Experts of a small language model.
Size: 8 layers, width 128, vocabulary 1286, 6.67M parameters.
Experts: 64 experts in each of 7 layers, 4 picks a token.
Training: 484M tokens, 3787 steps.
Below are experts of layer 5 (counted from 0) of a mixture-of-experts language model. Rows are named router (the router's row for the expert), gate (a neuron's input weights, with its number), up (a neuron's input weights, with its number) and show model dimensions 0-127. Each number is 128 + 24 x the weight over its row's rms, rounded and kept within 0 to 255. Numbers have three digits each.
Before each expert's rows: a language model's description of what the expert responds to. This comes from a sample of Wikipedia text that the model never trained on.

# expert 5
What it handles: Ch/rel word starts. Word-initial pieces like Ch, ch, p, rel starting longer words (Chile, religion, relax), plus modals would, can and South, North.
router:094137125145109144104156169093138091085158114159137150134156109097112118142164105127141178098120122089128124109107156154159119150125118110141149094132151126124124110140128110143144102035123170117129137083095149133153140115177154145144111116118161115166139087120156096145143139108173146145124114121106146143128146131137148165119143087104112120154095153144116123111114108170095099136127
gate0:144109126153094137132097137120119147118161117142138101152150119126114105140148099142138172095151114148092114143131170119143111129114124079125179146139114102123149108133130155119098140099111133111157100163150134101108096119170143098148129154119069177116103111159151127119163124099113135127116107097114052131154161132117103115125123135116167112122094088151097077078100119106132129099141
up0:197099114124141098097143158137154117111123150124113112157097098129123166147106128134134145157148137127174138099110125113139092136098159088123113103105123127126114090117110137166124108133130135119116137093156177096118125188150144130173134124106159107141138138149133140125085097123124133082110167157105139146110174109133130080122120082098055128118133131136092153139130117152160115136139
gate1:104145099139167130093105124141121131159177154113133099099112136119131148132127102129175117100101109096172163136109132127162131116104100115125143136133145129069108130099133121122103130122165148118090169082124133116124117111137152105103111170133107149143131133120165128128094127106142120134171119138145110087081181148131150122151101139111108126145107110146143074104119043158122091133139
up1:117134158151147140086132125134158100158107179099117137111156101126128122122139125092140155107138105142121147105079096145134108185158126110099145150131138153086145093108122144115109158135174154099097114157119168117135140164104126111164124118135110106152128111170095127146134129097109103107128138152086181157117158137141120103155164150117128121125101111147157123125128081162176081115155
gate2:084096110113123146151136175107142107157157119129124149083161141145161105168125108179115149098129098142110126093136136126141119149144100120136139092140102142141105119135131088141143118134127140091143131139086116131137146109183115145119181178146088096095143085107124110117082102159148155123150135141121121111123109110123090124119103078124109152132152090115098134129085147177160122148150
up2:136139122135151139115112107149148118117119089144105121107095123167120131090183115097142120160138103143117102141128135108158111124118114104146121142141137134134153126142179121133159119151113116104139092085129126162118172104116126142148087112123132129142132098117119150148154098093128140158135168061132126081089096162121159144085139065127131144143134100151081085157093147117074128148114
gate3:110131118118110153119091170086140078112127165099146123155103132111124131143118144125165102151130177040132126106124168128123108154115146133091105123149145140145095137158129141105135132127136147133111180120145108148158134192113134170169170110137148139153095149145124114101110137126157105150134126118116137162093155131107158111156121120136077108123086133126102130083126130149130091133121
up3:110133149103122150087099157135075141143149108103136117121148107127153131127151136153097158137093161143142145132112141104130091174139120154124114122154101160156152129101106126155148155103132117178149135133128109156116176076103111113124177139100126122077108134106120144095120096127158102129130109130160192162137114162100123138125105133116121172148141105113182086105144153141144144151100
gate4:158099092160152153142124108127149137108139148134156084162096131117133141132129102104139118137094129134107092115137132148157105105089106066160137104164115142117174142137163105134121097142183147148135161098114166123118120111148193140142137106145115150141152067160138130117159115084127121112125120150118079113116131133160126126128102128148104137122157121121175131115125178097144127178126
up4:166128106139134149148084124152178114132122146173104119119125128135129138119072109147101148126138140144133135133185127118108115126115136147103120127111135160114113165136110094126134135105161095089158153156135093109135136101097105147144086143144126141117101100090098074139125154117096170114076118116147144130110107085101085139116130129112161143154146112158089172116167144127106148082164
gate5:111125096137150146122120141126124094132140082121108081138083107121138118117121162125150127110121139136093117112123178148115134102154133142159111115162116088134089137148103141163097144126163129139141139136128159153111162089082136124135119122143159091092143133126112140119171098182138153104171109071130161146105138172124123159111144083138092136141081134151129120155069168120130137131152
up5:125131110121136097127139142126083106113109145164157176085128113120133099097157140124116134101177091136109148148151131063147102070125122115109149095124135101103145120141147152090165097117145146128090109112120147129130151153134126151136068144105124127159124164069136067132129119159144154145114147113113136111138125135128136148146103143137162121120167114177124105097152182124136144123145
gate6:084115124151111120125152166130167121107102134142134111195146145096090097141160125113155147108146137146090169163105115111121126152156130100167090128158171129113149126140163131115104127102104125160093087165150171085158167140168147160126130125118089139120118127146137117088155137117128137155119094158122117112138114140113142117123146095093158109110094158128130096124163114087117154124134
up6:165161118106140083108112168067145104107154147096149130114128151104174148111136118114120125129151077086162093168135141143116074120108144105134144060086128110130134114131154166103146117126129111114105155118095066131127112138109125128116126091112130133154128110099133140117140117109141174173118141111111133140080153119131130132110090140117134161135146153122092137150135106109161112099103
gate7:091159149127107098112133090136128131120109145121144088122106129106120152144188096073100146140143131103128121098125118134114139136057140117145135125143123101138160071099114122107088175131123107086125118151131145104136156127120111136111134132131146151141123113110120099123161156140161123160138124109114120095111174135144077171135141121110115117200084136076123108169090125120126138113138
up7:125095139142147144146144136139131121116154150125108099131158134087148105157136112149163097117107141152104110110188145132157132125131085171119075124136197132105149147138132103098104140148123150092093132112100119141096125148112127126111096145071129128105121145113135101137115084168138140123080111102170144155101160109091130145133144183112143101179127133153120131119161100152108105129146
gate8:090129145174139141097146150117151128171115086124120156125150148169137135131187117146135132140142124149130179130151139151137151185118114111094147151127098158139128122102148136091185099088122128096155082096167080121085108132141127100125129149111128126153155178155084101156135139108141141141131153122135139135129159133105126116084108089101168112119107140143153122120133134144149120139165
up8:127091155154126154118125149145144101120150144137121137183163115132108148122126073119116138142136118170157133106139103104121099136143130089117144079167100106145145136097159149138126105133161131104170090106132159161133168125131108096144155129127131101099107159094100106117137090121143099089134164124105136103150120091126140147115126055134141132151174131148128114119145138151176138185110
gate9:103123086140110110148100135133151106128127134108155130116144064071123120149170115133114100144145120095128170106153124111108126086125153094114127127115106152170132137163111100166078161089143088129116149202107151163167155131114158134127144149121119148113155106160102131116132120106132157111123141105170098093128134097153093139130130157142156117130087139147115083134130144119106139119112
up9:135118132103092138121113133124104179120135155155134109151133160111136131064153107130122114161086102117104100159121136132130118153179115172155107084128157126131115147098133089105138140149133126143170125147144148170162163125099106162119109152134151131151087158133134114142153179109134147133113117188111115149094133135184102122140086117113132129109160129095113093154132129078106126143114
gate10:102132120140118178131119096115145091152135135135104137096132155131133137140147124131132151092129100149109134127115118140159102145126067089090137119155132131189157125111121097125152111118108227110106102100128139148126163139090102126134124154093125148168112139147122148121122119096154109124154168104150151140103098161150163128116135102103111125139122100128084096094113124087166149141138
up10:135086132131124093115133111149112160085122122108095094133126124095096117126117087126164106146075132117179147105140095105132141141115110160137165165108149121116123145127109148127097138099089080120154149123112181122130116120112037125112129136109127136106111114099100175145106081115140144129141125089115111088109161131132132157101129124152122120123175153153147139135117152160102151113128
gate11:142097124142132119173169114129102103131146165136161144125121109130153078126118140109140156164116082146150173129137137143124127148144092059154124145124152120159139146128155179123154106164124130101108126118097189113110141152119159119174087150131079149158110143139140164154158118159127158109104137138103131074128150112127137092144108133131119104122155104109097127092135172130118132122111
up11:137133122141105144112112127139131145129101080133087076139136164099115069166086109121122101097129133085095168145130164139131144132116079164117120145142150131068135105114086155116108116118153133119130124129142141129113129156116119109122123146153100140106187155084108100117127090131148121147128132107138158133145171157140092165142154117114171113117153115139136117098127095167123073150129
gate12:116147102113143141101103148158144114088123127155129097140071147153171139075086056121114113130111119107133146116085118095125129116096087150129113145106139100154137167105152102114128123110117149125134182155114136117134120100168107124146120105147162116158127115142132109126104072140142109110114135111179100143097127108141177164119141084112074134142124131130124102124126115115128108163150
up12:086133111100159129126136094148100150058165102131127088174143121114107130096114129115146167136135095136117148090138108104124143122106147134109154167170145130108111155117117100127132129157128157140085151082159115080118118138152125167163113151121127120139104152096126103114111145123149165103139132091129120153104152120151129121164125158120165175146167105142129155151110099162183123113129
gate13:112152207185121139111117127163132114116151111130133136134112159134112116193157140124120098112120078173104109180164158121131115147158125157088134151135109127130119085150152144144128131090116151127096124111120123110103147127152115123162078125110174106100119104100138120114103123115139162162140109103139153143118166117108098138099125151142121170144093141141141086110135133173128124109131
up13:131101072103104136125128150111111162096099137160173120127126104119155177140176140081105147193113143132101086117144147106153119094149147145131139158121116081156142114154094133145148133125159097156162097158104148136128133104121135120132160147116098145165094089125163134096140103132107106132123150109094173119137138150121132126104118185104105128177119135125150123114112121107136161141124
gate14:116120129141128158122156146131112128092160135127156091097154122083114122123107177121158128134174127099147130161124184116105112060146126095107075134153112091118101146149148131164128088121115100121111114104074125107089132137133123124119129171117105147137145088116102130134145168149127137145164136124155140172152091165119149096094127102091146136098163124131131129132153109100128103147107
up14:123111134175105137146092116147153191109101155120143116143117139115134179149118121122087115138130120127166093138144099145115138144119159143159113151113100154108132110162075088138091122107156156106098114143126121141168120093103128135100072126124131134112143180163116134133083175080109121147108133123125128125119128106126102122120127139145169099141106142129099106102126076095145139176155
gate15:115094186118134178128119110141137131088136118099097129090118119132134137138140146151141123121122132141158140131133128104065156063122163136140085157113137155113130160153155112141121140104149141120125109161111138134102164121127136085123081159138155166129126118135123104094133116146145136080134161117141110120142110124109152142123098099088161153115095159142109116111072121120134194177108
up15:140190112126111109159148125120170145147105112103142113133108137138113112158127143094112126142131110154136160121128128167143116086088161155170095140154161096120136108137124139132127117148118117118131141106162111108122077086127127113125079122144114095139155077125128126126125157149138179132129090098138155117124137151139154110091097139137156161124090115161144190129139157070134158097088
gate16:129117134147103145109132122111132127116096096111124113106130089150052085126166154104147134100169136163106114139130144174127171106102122132117096142110121136138130138123142116123109116136100141125158116143150227118124139141127142113134131098097137102142105109146148090092098092130139160126158122102123141160107134133145135113152153141104138174175075137127141125126078093115131143162128
up16:114153097137104136120153140168117134141126118126179098162130149169148162105160154111126091131089157122109103107116132144129149086142174129095119094169087148131122131154103154172103161152153104127158071114172150131126127093122154121134160124138176135144116150138135140126142146099122104127170084134111075086165105122117110137116115148107139155146094131123122170137156148112143125126137
gate17:124100130132123099137153148126072150120094129132163169113189103098121116133109172087137089106096153133099133093156106110123148127166111093135130152146111123102142115118127139171099112125106122110137165140104170120150115119073134122161157103145129121151128134153120138111108047130152121152136126150121143139108133125132113152087138106100102165144156122140124132108097134120171082148092
up17:137189117146141121092104150134141114146152113109169151134102133127127121112118139156125088168122141106139150147161122123132117111134144146107127136098130123126139143195174097114138141160090128103152158095130055154150112119162119148127091129124101135121115112120116140147145068129121141178126127135076154099136105100151117128137136201155137114143143123105147101135133066108114135126106
gate18:146164175125153147171105121139153162138129136107142129096131144167111109143142141147130124080128139124136102114124126128119119114150114148100137117133154128171075094112143152122132121133089143111140066120119162074155162143108095144154149138114124142119119159166124136131115157118171114125162112129185136168114141138108117085146146087185163085097101128149156117077113144129121126126103
up18:183108091169098137148100162144132125109075137117123092157142129127167147100096136110159099174141138156125100106161116149158100126136136131114106106135162155130094133161146155138099150129120151134136151163099120152169105146194095149160146138168160129099099084131115170145106110138119112150121093143118095112111127098124133123149137121128120112080111114128113115094166102147127128142131
gate19:107125104128153098127143148142144100166141082116126158094108150122088112104138162115157122132140103130121120129123149134133147118110126149122097135170132134083133105102151124140083108118108129118203160124128141123146179064123139095140125163124153122150098122145122099137108080159155146129152088076129100142139129168151115164149150108073126160140123151120092085140141099150122129134132
up19:157200072134118165154121169130120162144164106103126124124136137132144138174127142152100149122110104170119120123100144088144115105123151138158127136123146102152154151135123174083126125070150088118092119146127137119107120122139138125116142156081120147125157107109119135122175115113111131111133165151149126090102137132126137096074072080154145157122167132132140110142141147140155138149136
gate20:098141137128172140122161090095137077110125115143156154101131139122114119161149100152136173138121152095114121142153117086141149181118108099184174108151136133119129156138135154169108120096132161143082107185123126141104125133124122103132141095146148140127109142193161136130114098116162144127119136131129147147145138108149155133130143136120123120122077120150094152147086163118086169108133
up20:148208161115145145139138163179135153107117150130082131141164149162129091117168156117150153137161096093160119122123104128131168123094134152134168164139173140107147129143135143167154123133133112140129088131127163158121131101106135143120104144097089112144115134126138115154112140128106124136142127106079124149137131115124092123071141148085147108139123164119090168098154157121155136124152
gate21:078128133081129111145167113102112158176088149162131137137120124125115142120154179139120100108137124128129181095124138119125172125159179125125156139095126115121141128166110183138096149097119150163134121133118086122134137128155152168101083110121120160135129107126156099125148127103124130157109137141146148128115129146126083143127130135099070091164165113109127147102129109114117195119140
up21:181114169151131130150169112075116093157123140144136114097132152121142136167112148097142100119142140135094107149141106116165112077098142120106102129130090150101090123109113111133134114123101142123077197118161136100129116085144127151102149135140100141109110136136120108124118130136150122146120124068109117138159145127149125137116101197087149096164130134138110159097138108145143166113138
gate22:120136083149145110164176176122145120163091103126119123095174134123139143138137148091123102137160145134139122132136175120134150146121105110144089090113135165137142128126141136138132100076167133123137133119163077149149144146157163112110131113152119142112131138119157116113118122160135131106144143117160117146143121125108104109187178167127063122130123134172113101149138086128104169155086
up22:117117154147169159134157120114098165149136110134173093153152100086163146135132129146131125110172156160101148085144107135144135103189103089133125152127064113118130121121104108126153104130174135101127109131138125089130127080134107139104159135157112135090164128116134127106156175151109139141118144104092124150094118087119129090115171117097103127130106102133153105132111159136172126116133
gate23:093124136173123148178125096125109088092120117181160135119157166099102143150153129140135175124172122086129111124104116137151122144094153133136120136168127139145116127125136149115145075133161116138106118110130121141123158164085169105111136128113110164150154111099136152115160102140085133160153155120193151153113127151140152118098123112103115096149087095154102111134106134118134146168110
up23:126149134164173112122129137140136122099093142087137079082146123131166126121122177113174133115126165116131161137115132140122103131107138146108097116107111146108128104143115131150126137131109149135151171134125147106090138125161164145161095075153107159169079142105134141129138141145147135153122093127119146084163154152150119128086113132110091125063151141111132116119132141158201111117145
gate24:118111139163109078147128127168130128172100117085142118136144133118113098141076159091103116126129127097137131165125104102130174101140090161114139142117149108142113081112101092098108121100099126123110150159106128101145141107135123094117146102118158107137100132148108161166135093108133108132142133095155112142113171108126172132170142077118114139142064101148150170139115107150137126110098
up24:118127115141096143113116125099132116185118149121144172149160126107164091145121152159138089100156147155091127141130110172114161105152129134128140095134096179151082116131129149149137122156145141123096130174121130124152114198122149119185139119131155090137146119133095127131188150099124144118134139125107184162098151113089158104130118104142118132137092155164145145122120103133125117140110
gate25:076137140089154107110171107146101149153112103095121149099117137128130085170127142079110127053119154128136151113119161106127119139170116135184130099134133091151123091139133131168101095116120115152128121144077135096113134144127128132124104146158149119125131152097137095145097123098155125104131138122153155145087153151113119151106157078140095125138131125085136112104114112149095153165127
up25:087132127089128130131168122151130139141120142139110113157149140129168101157147126088095083104126131122113163092157148119100091071177151124108166145126150151109192102122152161120111100172108134147142119160118095100097110153149158109109135125118108131135126117133131117156125127140162106137110173111114162114146140103124119121157165157149131085153148084129125125126171148150116110095084
gate26:123143130127115139147164159114113100124155109124110151118134099117147138088168125132112135115134096115134081139131116140156133153119163078090131159090131134130134163154127151138111147099114135147111089196140122099096139132133140100098119116144121157149132137150146110154138124134144131053104127126157129122102104087131114120194127100079167107142140151148086127179113124112069107138134
up26:129155116138144108129153130144159139146135095134127113099087109149147187159100160140147114145091099147165115149131143106113078131121133063115149102112166135103115154093144144103139122097157097116125159156128147126145139105136126121153098165108146122108142169127191113116170125147132116130112139113088157143119154094125114151119092158145127106108151117146079120130158186141130143174134
gate27:121132093124105123131104124090153139102141168141138135149126070091131157114155118134122099153149099138131104119181095110144100156137127124104147084140163152153129117144162166139104139093147132125126171141130154167146156098146113127147096148139149155119114106154153129127160163094130136124126066169124125129160121081169103130093073103092113116101138115111133124118164142146081111135137
up27:154134103111100157137101118113104162141101130120107123154136116152110092120123172124062148149156104089134161105097123132106164130122097135105125144094138091128112138109126118131121134158085114115058098110160101104143122129120118166139150112111125154155121122117092133114139142163120135094098116101081107088073104137116088096136109123148197129130107131103118113125112153103128124166114
gate28:086153131116117147157140099140122102151134087139120138165123113142093111126123083167113123117064106100125143158107140100146163119131175096154120133133133092112157076146159111090098117119146159086147146099125125110133131101182140110127149105083139122141102140094150104120127148142151142152145151098172122138117127132146125137156112079153086150117151120115064109122148106143138122125161
up28:120084119163108150122091132174104153129113115130124160138139106135104154132104093140140162154152176140128100120129138156110135159158087167160096116103114132156117133141121136092113141082125095151142135173145130135108118178127144100108143157154116094159124127158124080115158113096129136148131135119108087109132116147130160110118122107112150129151156094173131115099128142141058188131104
gate29:124124139136131130110115148080155124100152101132101068134125124111136137102178176138163124098142102113074069106126156171136168118101143105108102123165124117126172101151157104129079112129140133120123153137125215107118114085119137128142145155120125137089134102124156126139146132138113110115137118117136156117165125160139106131096111113118125109112148154132128136102109130197133146147124
up29:138134157116147142120082120149092138174121088155140141153136098115094128146115119135150115132138120122131108150121126154164130151141138169172090155115106114137117126170118120150144159125100074143138164090119100139143131101061155131149138114115138113112134073110131158133122120093141132108128121076131177185138126135135151123103118131147155157143127125104105172061110134157147091126151
gate30:131130129117115149129163131149161092122121092119140115110095112134105124153103097107180166118078107165152109103114124107116137140111119101126124113138135136124125130118110083183138092168123132094109148145131168133108126159094154108167138090126097147152155081126153162165135155073158125151144105135169164095119109147156115108124115109150143132131146108104176076127120125171113141140113
up30:123083150170143097128171097083103178144140146116132082122104106155117128092143124142094132077132137073121137129086121154100111138097122102119121141123158114146113096106131176141142168171132116098123119122116080128127144084146109089170132137122165151128152166108120157059148119121156126123133103172143130150145135135098128120100111123152136123145151133113154134125134112104105099144129
gate31:130099097086137114099180119099130104143115121124131130155154104175120144126151174139138123126086143114063131123115129117175091105176103117136143148153119159112157170126127140110111121133151133167135123133065134155137157115136164172133110119142127146107137115172129131130139181131121121145081135119122159141117134124099137127164080127139096117123151095109112122075118072148131118108128
up31:165115122078137096162112135145166156106120139155138159152121132152114156141137129158110136088105132118169163128162114139158166101111154089100110175143159109161148121099115110123101098123139185146131169156150133093143129164131104141120124158171104146074128107134099133129115153125144117121103107142107106151165134107108127109117152173117167120139106136148076104126170134135125141142163